Experts of a small language model.
Experts: 40 experts in each of 11 layers, 64 GeGLU neurons an expert, 4 picks a token, a softmax router, a shared expert of 128 neurons.
Training: 368M tokens, 5619 steps.
Below are experts of layer 10 (counted from 0) of a mixture-of-experts language model. Rows are named router (the router's row for the expert), gate (a neuron's input weights, with its number), up (a neuron's input weights, with its number) and show model dimensions 48-95. Each number is 128 + 24 x the weight over its row's rms, rounded and kept within 0 to 255. Numbers have three digits each.
After each expert's rows: a language model's description of what the expert responds to; "comes after" lists some tokens at least twice as common just before its tokens as in all text. This comes from a sample of Wikipedia text that the model never trained on. Tokens count by the router's weight.

# expert 30
router:126118099103111192085113099132142085149097152168114164124104110112120128097099128113099123156136100119137097103138112143115177142091169103137102
gate0:150135166113197129168092182139139154109148123102103150107107101081136081102149086118111094153145154131112068099131114106116128158111076152142094
up0:129130127165153131131105139122113144128116141105080140167159142175159121078124156170086155104144125156123146089143131119108142134137124119107132
gate1:102147122138149114105134139135129116125112141149107145196114139117134131186091126123096134138152133133106124167143103123088137128146144081114145
up1:142125158128100114159092163118114131110120118117127126121126118181142158185091093155103154130142112088150125134119103129133150139151116111124152
gate2:166152128157089111135136111117155094128125120177161141113151118067122124132119089119160113097097161102111145137119099109093132102115148128074142
up2:119092119147088139145123141127119106151123148103116118153121166139161134097097177143113107120135123154122152130153144141159151123152099113173094
gate3:141180127089167118122082135125127092096116158129134121158078127136115115147075097107126096147099080100095153164120120149119125152169139149100095
up3:128156139140113091128121120156119145164172141160087136115111079071092146121122131139102087144077103094085141167102125129172122139199114155167132
gate4:098125124156122121115123134155186168139130153134193115135099149137155110128139097152107104115164122093136155127070165139110153086135170132127145
up4:142122129101135152128165168115152092147139126124144090138102134068169126085131118091146101128147113080109147097169127125159097168100124110119157
gate5:122137117116073127112129150122132111126065116119125141136119135107146125111119144077127142160114139124106143155097160130115151116133109131142113
up5:142125126153180173086133139101116132081161123132123130120084150130149123125118083123136139112107141156103126122079154170109146163116134100148112
gate6:107134144132101107161119142131131121139087107156072126082147173117160135131127118104120122127108117119166115103140144118122120094113099146166112
up6:142129137156081132130118151134148130147117169134103125144152117124137153140134120113099161107089095172140106099115136149147105166135158148168098
gate7:143126094133138119118131119102156136143102108125109118117094117147119140152129099127140104116116084106124159124141143140153170104091157137142151
up7:129055118126139154093142152115128130136141120130141112105152155086136101131124132175112118135084097187138190134113124158158183092165121164182169
gate8:142102152126149119140117116134124146110097098114137146157086130128106085153108130125116113144154158159114131106089143153096122110115162140139080
up8:128130100124126146101135150145126150119162091113141077177121163158117113103108131093134117111156093141117138138083133151126147111119149130148137
gate9:106134150120153133125121138103175108141132130135139123118046129109127113161091143108129140147102109164151125116138149120138092142086159118125098
up9:102134155114137070112143147142115109110072116126133126133152148095166114181152116149128103099091107103094160100129134106097144121067150165152115
gate10:156108164149157099152113132134117172141155176113065158090115118163086139107097143130110146163175128143140137114121135102107155122127121139127128
up10:136128151082110175104125133117134129103169128127137141129160167100108111052100135116150115129129093140145122141135130136125185138119118139155114
gate11:060134112106146097161120127113099108143043147122149122122120101120131168090143124126139162137142089107140127116104090115104116129129103132130115
up11:163136163104114112132101154097170134144081118100102165129179140165138118135068059139161122149116141149158132115136157081124119110128109114157118
gate12:077098147087131111158139161100134126120088101145117183149127123123130124114131148128158139104117130120143181134147116099129132162123120124136080
up12:088134109154133091127127132145126179085131089120127089158124146123132156142179085152116104112123109145126098131107114126098134151117123098127101
gate13:130093114176111094126126119120107083123116150105115144141132121122136076125066118131103129121081122153066131126105141129086179162063086088202134
up13:112094112145159109123123158129107117088119111106114154128172143144157131120148150144156119127163107106118081121142145139125147130131138185145143
gate14:183153124130146152136098109109126124169183113136140159153123112125109091143140129085146130114129095143099149145135166147103122120137138115140100
up14:137133108143121138134171113125131120114106137135162075119111118121179111176122112150131083131121122116094120138091140108127079123121119151136076
It responds to: Infobox bullet dashes. Dashes opening infobox-style list lines like - Owner: or - ISSN:, plus title words such as National, Royal, Chief.
comes after: "\n", " by", " ", "\n ", " U", " under"

# expert 2
router:140101116114143081117140155139131167097163160162120119087152101123136142109141109128126114094124133123140121126142159127135154098112134124159124
gate0:097085110121136103109123167104159184092139134139141138094131179141124154093145121141115149146099099127139086107131126094150129115128110159113096
up0:156089107097113110147158121085150111123081136105124172126165179128156114135118075108111167119125117152162121155100151133105088171113125147111119
gate1:130149129174134122162111139135134148127120130167130134164143148198140133124101146130116112136124151087200124147066119160115111110153151149138104
up1:141116094112162125164105098072107142112140151100177127112125133146138101119125136110141114133108107142144104135124151092120140133084130123109130
gate2:110114088093138088107159156122107112140167147151110115124170146107154121103171129126134172117118106121173100081079120153184112128114135087140100
up2:145132158121160144153124146092091159136136156176095035160110156168107104134129121174122108108144102145117128104142111141104120111095115117178098
gate3:105165090161136108156121127117106136119139121136121126097125122147150144127121144120127132061141078142137113157147122150190158158126103125116116
up3:129134128112118101100130144139137113097162136166133129148095115147112136160149132141124111143084094134125068095155156110120162099106098112119133
gate4:166122123123086145139114181129169141141124145126136167112089151109165136083122170133125075138121160139119142123097123135092109083093182148135117
up4:101086126133125102136105178038132168177120151182121153135113131137130126049113129148091200134123133112119144183108088149128141115129159160130120
gate5:147155120069161103160099118097114122093115109154106110086128100157129111131125123148081143166118114147129134119137158112145167095119139133112078
up5:116121157115143150103116125130098134165151144147134116115135082170130124110169139122107092119156124130123125085131123139121104090150081124130145
gate6:121100100072110149140131171105113163075140085108124103166118117131084137104137160122094142115133143099102097136130095102130135148132148135101153
up6:095106117084102089133118141134161091119098105122169087149122126139134075092171124128162106165093136095115095106124144128151135131135134109173159
gate7:171134147124125124112130114125104141129122160079121145106131143098131162081106118131125149102125104114155164137060142168127130073087100116125146
up7:090162133117164104148139118143162105147139125136121107138114124118120155114086091113086125137101115179126131141146116155150150089146142166122108
gate8:130129086151121091150116159136115116114077126161128111070112101122121182129135145107131121161132090158127109117127133104127120104099126113177142
up8:108132165083141085143150145112155123078111156150149136143122103172109099118112184167145117096102151138157180149109144169079124138134098151131137
gate9:086143111117160124136095138117118111135153101129104135098131088159098125150131162139170133129084074147126094132159148105134123102117153176122111
up9:079136092138141147121134166149138144157107114172143131190147139151139103137138137140101124122121105152202133136117137142112159112158103126141124
gate10:120139143118126161126132155158133131137162129137127115093130118084111094106067099155154093161079139145131097111157073127169105111129138112186138
up10:123145104121143075162162160123083141168114106206122119101137132149107173160127112128111122080152124119050162126090141099095123128100117130154133
gate11:143059124133121111101106104126113125115096116112167100137179100138152164124124133144189155114090196149113131085138136137137102151125123102109150
up11:135110127109154146169166113129155093110130083119141115141108089144132114164126145093147126156140118100085130127139117127086130174143133145145123
gate12:139106119087123097142104167158142112137140152166128108118143143139140131137055139149110113117133107097154074142123181145155135157134113127115137
up12:112193113180170104170140115148147121105112153098151135135106133109146115115121116126125164148114117156132163146127124123146171099076126133147102
gate13:162101140107134118109088147128085118101126133174139127133136116111132119164105152119099129136099095148106161156140138179074127129139128127138164
up13:114091185099132167145122113141141139146139134095115140178160113169149123125120163125154152158150115135101139101110100138116158149108124182113118
gate14:148077092133138090123122108134136118112139143099110062122159153113145154123098098124112087131159134172133133146141147151128163127115154097124129
up14:154167089153092167138112096099098134123083155149085136101110127090154162149121132095137111152132135146156119166113116096118101122135149094092101
It responds to: Coordinating conjunctions, linkers. Conjunctions and linking prepositions joining phrases in running prose, such as and, or, but, of, with, including, alongside.
comes after: ",", " and", " one", " he", " well", " He"

# expert 17
router:125109143096134145134085099119151100192102122127170170117106125091084118132085113126126074100081126127114118153125123162117109117166161127142132
gate0:137136160112127171143138117144118113095138145146123106126137146129160156125127134126151163162110136122092172149119084149119160090160134157098150
up0:112137132134111147145113106154150131097136102141125158137114117125124142158100153143147095116134110111109094143097130131107106098156138095150112
gate1:126118135116100136146091148124128143115110141130105145144121144106118150118140146125147120107144155135152196161109080123108114171129177136115132
up1:154082109129149129117163126102146140162090153115142160118153151162114119154141203108118149128135145091137132119189136119128150127160138125137149
gate2:146117075130097129130081117174090144113120127136130191113170129083146101144160143186100122122120105165114094131101135147136109141087091109143118
up2:137121138105114129117140124086137159159092100090107129148090138145139162157122160149134134128115141111115109085121127148154131141135123138073125
gate3:159134104142110139132084106147137115142118172145134136118118124175144115129118136104118162098133108104130128163088148139170107152140124118094145
up3:117147153108128102124102124129180145156117156133116089130108094156093141132130079126130138075133133125108143103116172134135118171107086117105125
gate4:176176093126102109131132123100139103137130147161165099143116108127088141110124165120121168101117139130116148135081110116149125136139177159167085
up4:075101139125121127095122133146095106128129109111127123108092123077149152131073154126107141154098121181077106207141133129137087166135122108087125
gate5:126131111124150101081103120134104103140097167117117149099145114077131103133133140178161123104126120165092120140145121132159169119094111143120135
up5:130098087150119105115171131140143152113146105125146110136147139089114175148148105138078135138120097152081137130138117128090147167081113111135146
gate6:174086148140134097143170155122144117164093118123122127143091171111133092143106135088112090121130109115144150115105136144133108118099138104110114
up6:164153112111141136142150113118119141101123102104147136115179142104154170115155153115088153143094094106112082089093146117167160154128129120088129
gate7:147086147072107100116104128075121184094122129134167134140152096132099114154157112090134120135145113121108133144096126127140108173175127145130147
up7:103129121094093125161144098159169137117102092153095115171142143149098151143123120107115081091161135139141147131124150133161125116124123180101129
gate8:112126174125131145178129110165104140123156130132095128129107127139099102129143135095160124136107139111138081106120144118114102114135142174116115
up8:097136107098135152149125132149114112168143118127131098102132152108110158184095119121143132118108142164185144117127140107080100143128164086152071
gate9:099121174114119152120107081128126112175136137149128122131150114131118125124125147105105122151127105141127132169113126142110095088149100102065122
up9:102111132149124170105149118140123133154104144109090107124156134096110151116133176123158131161137115128156101116138133113137117070094123138148146
gate10:099127151098131104126087176109155119075086124125127114154111120088108062107134180104131118089096097097148146123121167147123170110102140150104105
up10:090114134096123102151094149153146133160137123149119157136122159105123105155132125159154097111097135112101140122085115162172101118120128101070120
gate11:135163138099116132071129118115102102161094137129172144157155118137112101104112186135135103105096159139130111133107102159147181106135108119121124
up11:147117116110128113123130158118140137121107136116146146157159128136142118104099110147135177139111145146138150133126113131153173196147111116092150
gate12:083164107171137148132083136127134104130160143155123151135096124150089145098162162113126103144088136111100107135146125130130158088130102159117126
up12:147142108119103174154142136111105122173103092152133090158086131129161145134085075132153147155123145146107163127118166123130134136141123165123098
gate13:125138123113091157154125133134121138140116172143143153134137143129172130153100180108126108149113110143116148096086136122142098127130164108109082
up13:125139125128083146162125154178149127168125151155088113109148127154126129138148090153126109133149084070165131119143132149139112138120129100120172
gate14:124183145139142105144171148100159128116121190121121124095089158113116154110103159119140151133117139119158130129122105122153143102150146168162105
up14:108116208165119177146137135124119109132107131098153134116146136111138139115116124127174140113146123142166122098107120143115141148127107097093079
It responds to: List and table separators. Pipes, dashes, colons and commas separating fields in filmographies, species lists and credit tables, plus country codes like GBR and FRA.
comes after: "\n", "\"", ")", " —;", " by", "\n "

# expert 34
router:099142153139131141135142134124109142095135108121151071155134101178140129071098160106162124096147083093145123150151103151136130107147085138108122
gate0:114119076141111151124099150122125124091114084160165104132170120135129091145150118121151132114131129129162138129156131140088113086102117149123102
up0:105143146124144122141120136125142087110146137109142151102099168146093145141155142138122127119078121093130144134133110138119162092134120129117138
gate1:113135117115164112077109140100124123102095149097150127143136108146108122118106180158153117146106154104153120150145115135127092144142159137125113
up1:125135101163146155139144164132144106088124086108160146149140093134116120133150169124127131142117116154112120159146093148119106135137091119135142
gate2:108140132099103132166106151156146134123106138144133110137109139110093143097116162115132109099125131102122112137150105112147076149116122118099128
up2:170136066118147097138074131131153090138130172136137157131092135115147121155126152106111121116132125132156161115079180137106135115197135092127087
gate3:144169088109106143149127142133114108105112118118159134139123134185118111149096108130139104135158119149140095164155111158127125110170124092122117
up3:072122145104132126093126134161149115133123169133133139133093124106130151096147107154118109057107116124148132151138142134124141106117141110139137
gate4:136147110121124107123123138168124113163076138145144171108144119111150114156149126133119116128112083134145086113177135101123098134169107101075152
up4:104113148113102108119186120091177150095122108132149097122095187147130142108149147120135127096165123163138107136165166159090174111172159119087109
gate5:123114135148135100119139148152127095091129143125069095119125159157151105121122162112131102113133152101094158147149125139141136108169077150096150
up5:110118098111148070159082147138119128115137092124167130154136132142122151111130104128137153089103105141114126127112087114135156116120176128172165
gate6:078159175093123155162160111128118135107167119120125111144151152112122124155160105167117172128118151122136123162131098125124113147130137127104150
up6:172159110159098107141122143097127095093135124133123104123158152140119198146129138128138102126116104162121148114147110090174118106145133137145086
gate7:079136117137116151152151120164108133155151144140132044180121135146127100103127125183121183138125118123109123098145136166142160126130098139098126
up7:144137105109132154127147102127101137092183122140132133094130135097103135114132100145114088106147103155116145106103103083164120076141162118148123
gate8:176154164161137128136166136127179121102105155120152123090145144166158121133095127110139095132139113157117154178136169144126134152125118114107147
up8:104109161146141132106082174116149131120131120098094123118121127146109174108130155158135092126107127172134139128141102132161108145158138126149138
gate9:157096129157097140102149124167084110142069144129154106157097090137159108085104106117127090122143075164123167138119141144139127127103089127129138
up9:148127142130160102098117086122134123069133118146117163156133099087143157161126122129129080141125148098138170117136095109123160088144119087152140
gate10:152132151081143146155146073107118143091142138147111131078103132124104145159105130077105109119126151108151107159108156123135168093075113127073150
up10:112135110121086136138166107114193103133139153162113132106087121111110122187144074101124126125116112159116131098110111141105152141125170144118122
gate11:126133146099150135130122139093168139116128136107131121133144157154115124103149133172130144145093111129163112158124123145148089090159127115171158
up11:112144151147120114183127114112133074127170144128104117148146126156186147138175110076113109172102130114149152170092125168086111164150113099170151
gate12:112152140164125104182119152171100159137143136081126120145136124168197131084124144132135127100183105163166165118125135133149146108113110138138156
up12:142111125134138202088116155113171164151106164134132133130069146155143108151107130131118129102130105108117102142152119146126122120152097146127094
gate13:111107127118116085185118096129128131140093154140129109122162100102143092107116145136128134098127134110083107121160159141122099125172112143150147
up13:130116121160096131160132144166098123129096136108161123128132097132111106145119162106140107143199113079107136083099091120128133130113117097158148
gate14:145116134144150123101099118170089131090111089102149126142134175143135145124130145136152106113126142118148116117118181080111110131152113109083155
up14:099130126169110102124095157111105160094109140128152111135107098096154096135176122153149148110164083184119149118128129185132124119117151102154132
It responds to: Years and time nouns. Years and time nouns ending a phrase after in, by or the, such as 2011, century, year, day, success.
comes after: " the", " in", " (", "–", " his", " this"

# expert 4
router:134172170155122111101128114127118160088139095108154122122144131144090125117093142188138145163194078117142088127122118085141130145099171117116139
gate0:100098161126156132085132117147134071168108088105162111151121144102118168124111137112156115157161097151118115112117140109152086117144140141160142
up0:127194115170125128107174139139124152128165144143130112104128108111122133110126132137119118131159170135147147126161167089105153145118058110112142
gate1:126172129143142156097092114142125095101134120133153125157106086126159150136122174116133120145103100121145118147161114093113135164124103163161129
up1:196155123113097134114130139121119146127098103137158110137158140134091146102144124154145156073071176112124133156124147150096143096076158140123130
gate2:126162153127121124149129148130130170122125123098134105116133173151097078112184116163152117124135134126127092101139088105113125166111168164097153
up2:113115139174122104182172126108109142110129121141137151137123117097169116122135179138149126160162128145118120144105106124142128164182124100123122
gate3:137134155133127104139151134102169160111142131117146093127107099131135149126096179180141134099083084163109149094125138131131101146120135130137157
up3:138118129135098087118164171118150128089094132149138143103122108095114105076149120154132127121147126104123092118121094131151117160131086155141143
gate4:134112120143121102114160117108109120095112126180134140166151156120146083122133146123089142141136160102135109104107141101156070100131119132139125
up4:152151103153084130149171102150166122146128093135133110119109106129147136103120120080111143133113125142080157077099110125108193124154104236144102
gate5:146135135152100163120085113079115122106113119125131109116136103111106121151083134130132149110174100129113131115144100128110092112124154116146084
up5:131124128144133147120114162078141147128140175094109106133122119124132109137132119116107142102133141123135115126141138123145133179104088098125074
gate6:137131147137122134143104118140152122116107149103185079153116099082155172160109129160098136118140120144115131164128137102113170143166134139133111
up6:104127129111119111112113120145109123130093137163138107190111151119098128175151124155155132145133068100141140112113090138147127147145135132150143
gate7:172150088127078107144129102144166149152132148126127093110141145120102139108111140128135140146142101098132143145150086141102118085131151117078141
up7:082147156113144149096131141176119118139147156163143117112125131136121116104151113126141133142105126126133115090144137071108147143115132115150120
gate8:084115153096098146105118122104138148132135109140150126090106142125117144108099107088148112115152112113191103159097098125137159102109110114156135
up8:102149106164134091166116122133121125147139151135112143120094151102184148105142139084103151083132135186169104117130147130137094144129092119131103
gate9:170092149113084122146123126139098184102130135119110118178109160111088124133101135145124138164140103143127124149137115170160128088112172077125118
up9:148097079100124152114112137084095123150120130134115136092133122165142127152228095156120110118084135122124148090081128083156094129150128122123125
gate10:143108140116117203171152121130110114122127127117149136147155136166169147131157110114117122175128141170101134128141119112133115120126125101146109
up10:105100103110169128091110149112143123190094137133134153091169147095095164108140131156124115130106134100110098134101114165147125137109134147133109
gate11:105174114108111112171157152160134169124124112099101109094123153125108121136131102140146107176159151150103129131107125150152070109178106120099111
up11:117143137153191138126106097096123111112131143169124157188143157117113113138137113127056152106126131161107129085109125161135132109119101066149112
gate12:136135134144145124153091180105129139136130163132115172104106146096145129135134114081171126118105114143091116138117104157133101183149118095143150
up12:141144168122109172099131097110126150083122105139119136174192174101175103147116132079140113123104156140130174161142163153117132108107163129133154
gate13:113129105173169149124114121144152147151140137189124158162091108113142165106065110117114132135117125104125096118142139111080122120157143167128113
up13:083124165106104139122146114159100117140099085090120126103123145111142156106102132145148116117128148174143188140114137101105119175112105114143153
gate14:143129130124160164152162156111099119142114121133143154089119145144084130088130176131123132168124077140136068100158095121164110110127138112156113
up14:139103145157105072103134109135140134105123144128115117141068089119140130131144134143118125147137174141159171141132142127097109180123145114140114
It responds to: Topical common nouns. Content nouns and adjectives after the, and or of in general prose, such as water, health, political, music, development.
comes after: " the", " and", " of", " a", " The", "'s"

# expert 24
router:147129163105130140130151136105142150139196118115106117111159121129162136128178120151130102125141098105103118132166140157135093166110081118121145
gate0:178126114122125150115187156142135134176127106157134160158161103133091123086109118146129120112172118154101140101168153106074114135177142116102138
up0:125145116106124101093139141088134157146168159131175133103117139120158126125149082141158146163159092113090126156204125147103108105179135107126143
gate1:152128131119151142147124075149099152131184148127107123176116146128139099158133113125140121100161106138122109121171110143108107128118107136120144
up1:122129126141147158155140120160155105123174143142147138111096079130120151149133109128068141104186120157106076132116086117127049160143116081111129
gate2:073116129104155156143135140132153126133143142122130133109139125103122184123145126139109155093110117142136139153142115107088128118089094131137135
up2:146125148137172098142126164117144113139094102129120105145117128105126129150142171149136110134132144084139131076067150135116103095105139105112187
gate3:099105140107139147111138129171107108164165158101118115113117172135103110127154101124104103153113168165136131114158168127119121114139119094155167
up3:053157167158161148110122103163202116117116072136105114118153128106135100113176105158135133171112115131140149109127107120095137137175135085139100
gate4:136129141096119113138092106157137125110129084086150156095123139125143148118099168137090136131128165152104179145110151147162132136122173179135158
up4:135101135131163120135099145118095069106156110131132103123147137151137169118142117122115106107118103147125166132135159129125125155171137173110148
gate5:137101140136112114142123095108106121162139105147103136118111096121161152152153104118119121193168110143157129145104101171134088153129125148146117
up5:101126114159114121129101154180120094146170127111154143122183099135145098140093131141121175143151111114161176155139125153124186123133124163094131
gate6:144124130110137170145184112102142173173109134113096111133122126142128128131151122152120141102142139106129151142120159185134099111151141131111101
up6:145175149112154123094136120118132147098129132156105111114161132129094092128108127097112124140148129138121151135152083111073137116118155129121117
gate7:111141131181125105140135122102122094164147128147141100131119100076156125151136090134131078146145086130128169164122133127157164125132092127110118
up7:134085116111167123133137143068169140107155154132129161075125136148129144134163116162125110124143126150098165120092113174145136147093126111093110
gate8:105105146165117121090145124113145098201102118106143085091144119137138153134154122141133145130181122133164147123124116151118145116124150085112155
up8:124138050125131084128155112118152156092114125151132135139092145132127116115174091114118114165102102061143113149134102157135116141109129158102139
gate9:137149119139100155078133135141115142153146140157188139135134093105133124098148140147121141148114136116092161139106137118107138146124119082086106
up9:143086140136121150127105122108129125102147145136139125096141124132111157119057165097145115098160114071134115109184156100131069120144140091126138
gate10:162106118092116131136147114099162132175137147156102137141126118145144117096129128128155167107146122074104139146179105120130070116145133150131120
up10:128090098135131100086120129094108107144136140182116172138128099098092145165134094167116129101093126121153119117113184137170149078119156159163160
gate11:138124168107139126127135106124106102121161098136138108142161121140138101115125140140134105154130083142153094139115123149064073157136101161133112
up11:139122128165138102122106135117134117127153098134133158146079137122114119117120103132100117110158079119152140107144142149143096118154113168138154
gate12:139135155123129111148152122132171162073094122126116122138133130202133118137136108152120110144101130122107086173150122156147150149135121079131169
up12:124112121143118142125147167123153143148145104143111087162134170136120097132137139150122120112153066122168093103156115106112079140198116162139096
gate13:091083161117148160113141112122128153108108101127116136122137147123148131088163158166134101168132167141164096153141190177090121137120123094082089
up13:142121115153132135114147092130132111117157103157163123080105152107135110094142097109112097095105151136145096151102141113157139090125153086136113
gate14:136133127126135122062149111071130120143157132135131146130138153114107145092121132111160147105146162133147094124155151130143161103127138156082160
up14:142165145105149121207144137152125120110108139129154072152123160118124138186091111127114103158093102123121134132106121156147103136116137097147067
It responds to: Word-initial fragments. First pieces of words and prefixes, often after a hyphen, such as non, mid, un, re, sub, anti, and capital letters.
comes after: " the", "-", " (", " \"", " a", "==="

# expert 33
router:095157140143176119127116127132117100149099105165091134185134117114118176107111174101128091153161128126119131099092128103122094128133110094130107
gate0:144108136133151117090121148146147141166136149183102128159145116122187151136134117180120134089132127097135121088138118106125102110116107085141176
up0:123110154143141141091141120137115133152142145132149109151097191142176134116148120180130098118145127142103148113125059118112124093147121090128169
gate1:101122100112095113142143126128101170131117117127160100120111168118142122125111142134156120126100116143156111139125152107151121104154081102129148
up1:115097121143152187107139168130114113131076123120129148140130124102131151140129119194125099142150108102071095130122161160114138153138118163119118
gate2:140126154102145090164135136139081120100156105128069173087142137087193203127164141128105089103128195174136127188147123159106093125141119142110097
up2:158106122090134123129121135130101114116118114133145164147153131154119153145148113107165105118149147149137117163123162084138145123106131147128116
gate3:125136143104115120148097110158128075151114071156130157146145170188114140121183102160077165125141131117163106114100165118125105125107101140120177
up3:172137145083154110122108112114144143112083147116153120198114126132123125117139116160133103139155141099151114067119133135149143120123095134187141
gate4:115117162128142075128111108130112157142096083161131164101133171116121129131139091109146098107155156145093118126146126107123088103141154144147110
up4:141128113155147132132116123093176124096118095120114123122103114079114136117111144129152119093106129156112144152151188120124128109127110140151149
gate5:109157120112100120128111130113094127094113137134096096106093057113118097110129127176139128125114091148137149144151151148109131106084106128172115
up5:116104148131174129102154120131164127130147125118145161121079156148120103127110184098178101143126142095106159126070133153104150134112162146113124
gate6:169145145103146156129148120126134113141082167116155156162128126105165141138111107129093140115139145131123129103135133125101104092112105135130134
up6:105099085101098126139146143162131139164148132107107129090112163105111087153136129143134158129207148146120149104112125142153123128132202187164129
gate7:120099124119111064093110160103113160129121074145087126130104130174080132112116137132126154147140104147126125126138113127149131125148113144149139
up7:122090111149102138115117133169138133122092148118137161079103173191155126175146139136141126131124131177122124125095210119154155125173135094120116
gate8:178121143136157141139146138135141130136115127140146194140181102157113129147098099138118098134151151078131141136134114142108145133115125154101088
up8:122111117106090108117127100127143085166123130126136123117131156115152149134098158105112086133148116101161164104139124146152131142144140127108147
gate9:139128124134116090132134136137126136141155091134112147087125158090143133116146161076128155106093146162146136102144146118108117087144160161179114
up9:127126102169102138114130116127153141146137117162122108116163083104088155137096116129149161096121102110154140143159112154097102117149095121142139
gate10:126122168138138176137143119159089103108127132122080125139075123109104135111118117107154092132083158060168140134133115112162142139137136111101151
up10:119129135119144113135112121101150101114132168127113154109140115144120103126137135129160152088113161155082145127101138111143173099090097131119142
gate11:151127092112135133146137134153089115122148090119152115142162117119109096104099124171065144132106107122119136090152141136143101172157157102089101
up11:113127111121131150124176153136135132140110082138072110098133124101115144148112114138114095127135111132126102125116154166132155117104167100138119
gate12:136090070089140128131155116160124127131136119115126082111157108085149135071100129114093122140145099099124121123143102155150146121095140132130112
up12:094095166149167152131095140093122097122141119148130063139164101075130126144131089122118132115122124121127141098151125150111163142174073140134128
gate13:112141154146148105125142185120123155138118122143066136117109104109097117096080149151116171118079120108116148134060131124151083133137121166143128
up13:124108088144130148155111122127128133149108129142130143116086109145115180122125106162083120134227091131102172118107124092110132160152094152134138
gate14:111071152135112109149147119127114090132109119116136184144087093141115124112099157150119088118115081161139115168113164107121144112135101103117184
up14:147154106113141151178153077083074161151078094129141091133150118087127102127122116094121138162106108117170136122123153118133103121140132146157153
It responds to: Infobox field labels. Field names and line breaks in infobox and key-value lists, such as Location, Born, Coordinates, episodes, release, type, before a colon.
comes after: "-", "″", ":", " (", "°", "–"

# expert 0
router:137109130124149144174153139082109097139090151111147132131131153097134157130154147149121168115109167125112145092098189140149112147135149136148143
gate0:108115127129118124112104118139125140140105095131146160123117186151118185161147132110155142112125116127154105117123109126141125099127116132122123
up0:120130165110090135112102144107138156142106110152176146126141088107142104102142087152095103109108079156123208129148154178138151100136075158129126
gate1:101132127112147100108185118146118162140138113121113098149141131137109102130120106137091116134101093147161116098127133136145146135083117142148141
up1:139144143124121153153083117125123140111074138160126122152139162105125136149117127102114130114149151108108153142164124164145155151110193106154124
gate2:120115099164085081097162182163104122142067152120124131150143135142128128129119128159108065107111134106103107132106102102112143126168167104112132
up2:119135119162091116144086134184128119153128135123118114136122114144131148127140155102102132175112176142178155134112151154143153150133101128151161
gate3:132164136162167131091099122123135122100134132116109102138077182096146114105115147163110175135132111178136127090096153078158080082143119125120138
up3:083142113124107122115113089122114113126117171128128112092157136161105120136117145151145126134134122084119124112152146161152120133131142149106133
gate4:115137149146128113167114136086105130140105152142130134111150144122095148135109127130155135165142082148133134091112112130116113093171131076158142
up4:133102167108121116139157157149117158134101104137138126131119107139076123117097107122167121137139126135149122136088097113122168092149126115074164
gate5:115128105132095148135142175120152094169161146094159140147148134114119177155127120087149150081131148139140146150149108081110103150147145110125148
up5:134100123153118100112143157124150127121078158163148116133149138126121087140141118158105101126161156142104133105131102151138161148124120155102150
gate6:156103148107173136106135160136135164135132163116139070042119140039113139133145097142092136123143101167110137143151092111150135156135119153108144
up6:143138104122139145135128121125143106173088126151130136110154136098077134127128091159110109128140126123121101145114141133106116105160098121147139
gate7:123151162139094158167104120129103162166124127127143136158126136139156117143130147145135135130106077117107148184128115171146086146114117195134080
up7:131137126107114112154111153102100124102132152101064105147152161150112103118114094113126149105103114122098128085180158113120112142103178139154149
gate8:161111113128111100091085127171096147135096136152151169098127124133121126130137178143113119120074143122103115104136127104148128123171105118149142
up8:149144089114132117070110186120141080137156108104096127112103134099115115107129113120133098141174161119127123129139162140133168158092096146146121
gate9:146135101149157122168099126117189108131135122131100160133113124101111145122114139118136112126144104144126134124116160169152123104125126109146139
up9:083180110146129124123125124129090102131142116109108159134151094116110115136115126148077141133137157103095133115136138142104118121094126087070120
gate10:182130166123138142133125090139139135101131142099151122106074093135119074102144135147124102113096139143131125105090127144104108110125110116148156
up10:101135111108137131091146081117158105135110137116132149178128137131136130158150127112161106133119113157104123155107168142137129169120197104126129
gate11:138140103118184107141142158156100171176141110151161120097126113129097114101162103158086101116066094098159122133150129118093124095167109113095142
up11:147117104119134116090177087133163104144103136137109106104124113149124168123084142138136089124150108116177103157171128097098145151133179156114129
gate12:111161137136152081150078113091133147102121164169157118102151163157158142153155110128131169139170166150118115174101185146117133155128137130119130
up12:098144135123140148097142098125079123126146119093111141102153138129108114140111103109141110131114106173186115097112127136114080075114161103177104
gate13:136103115141134138110125124107142141156094092111114146107110131132144123182119123131107168078142124071097154142099115085089163115103072103141136
up13:160099153128171157139119149169150152156131128061112103118154115136108128129122157149090135178131132115126117168147108109055100135159088116138133
gate14:124163119112160152097092130129104119129095114150114098138150149112123135099083126145116136169171133134090103138069099108116105146153154146122143
up14:103133188173116189162122134129115156115107174125109071153109132117097095152166099162154180111095109110152170099118117119131112126171140129136116
It responds to: Given names in lists. Person first names and name pieces in sports tables, scorer lists and cast lists, such as David, Robert, Chris, and minute marks.
comes after: " |", ":", "-", " by", "=", " USA"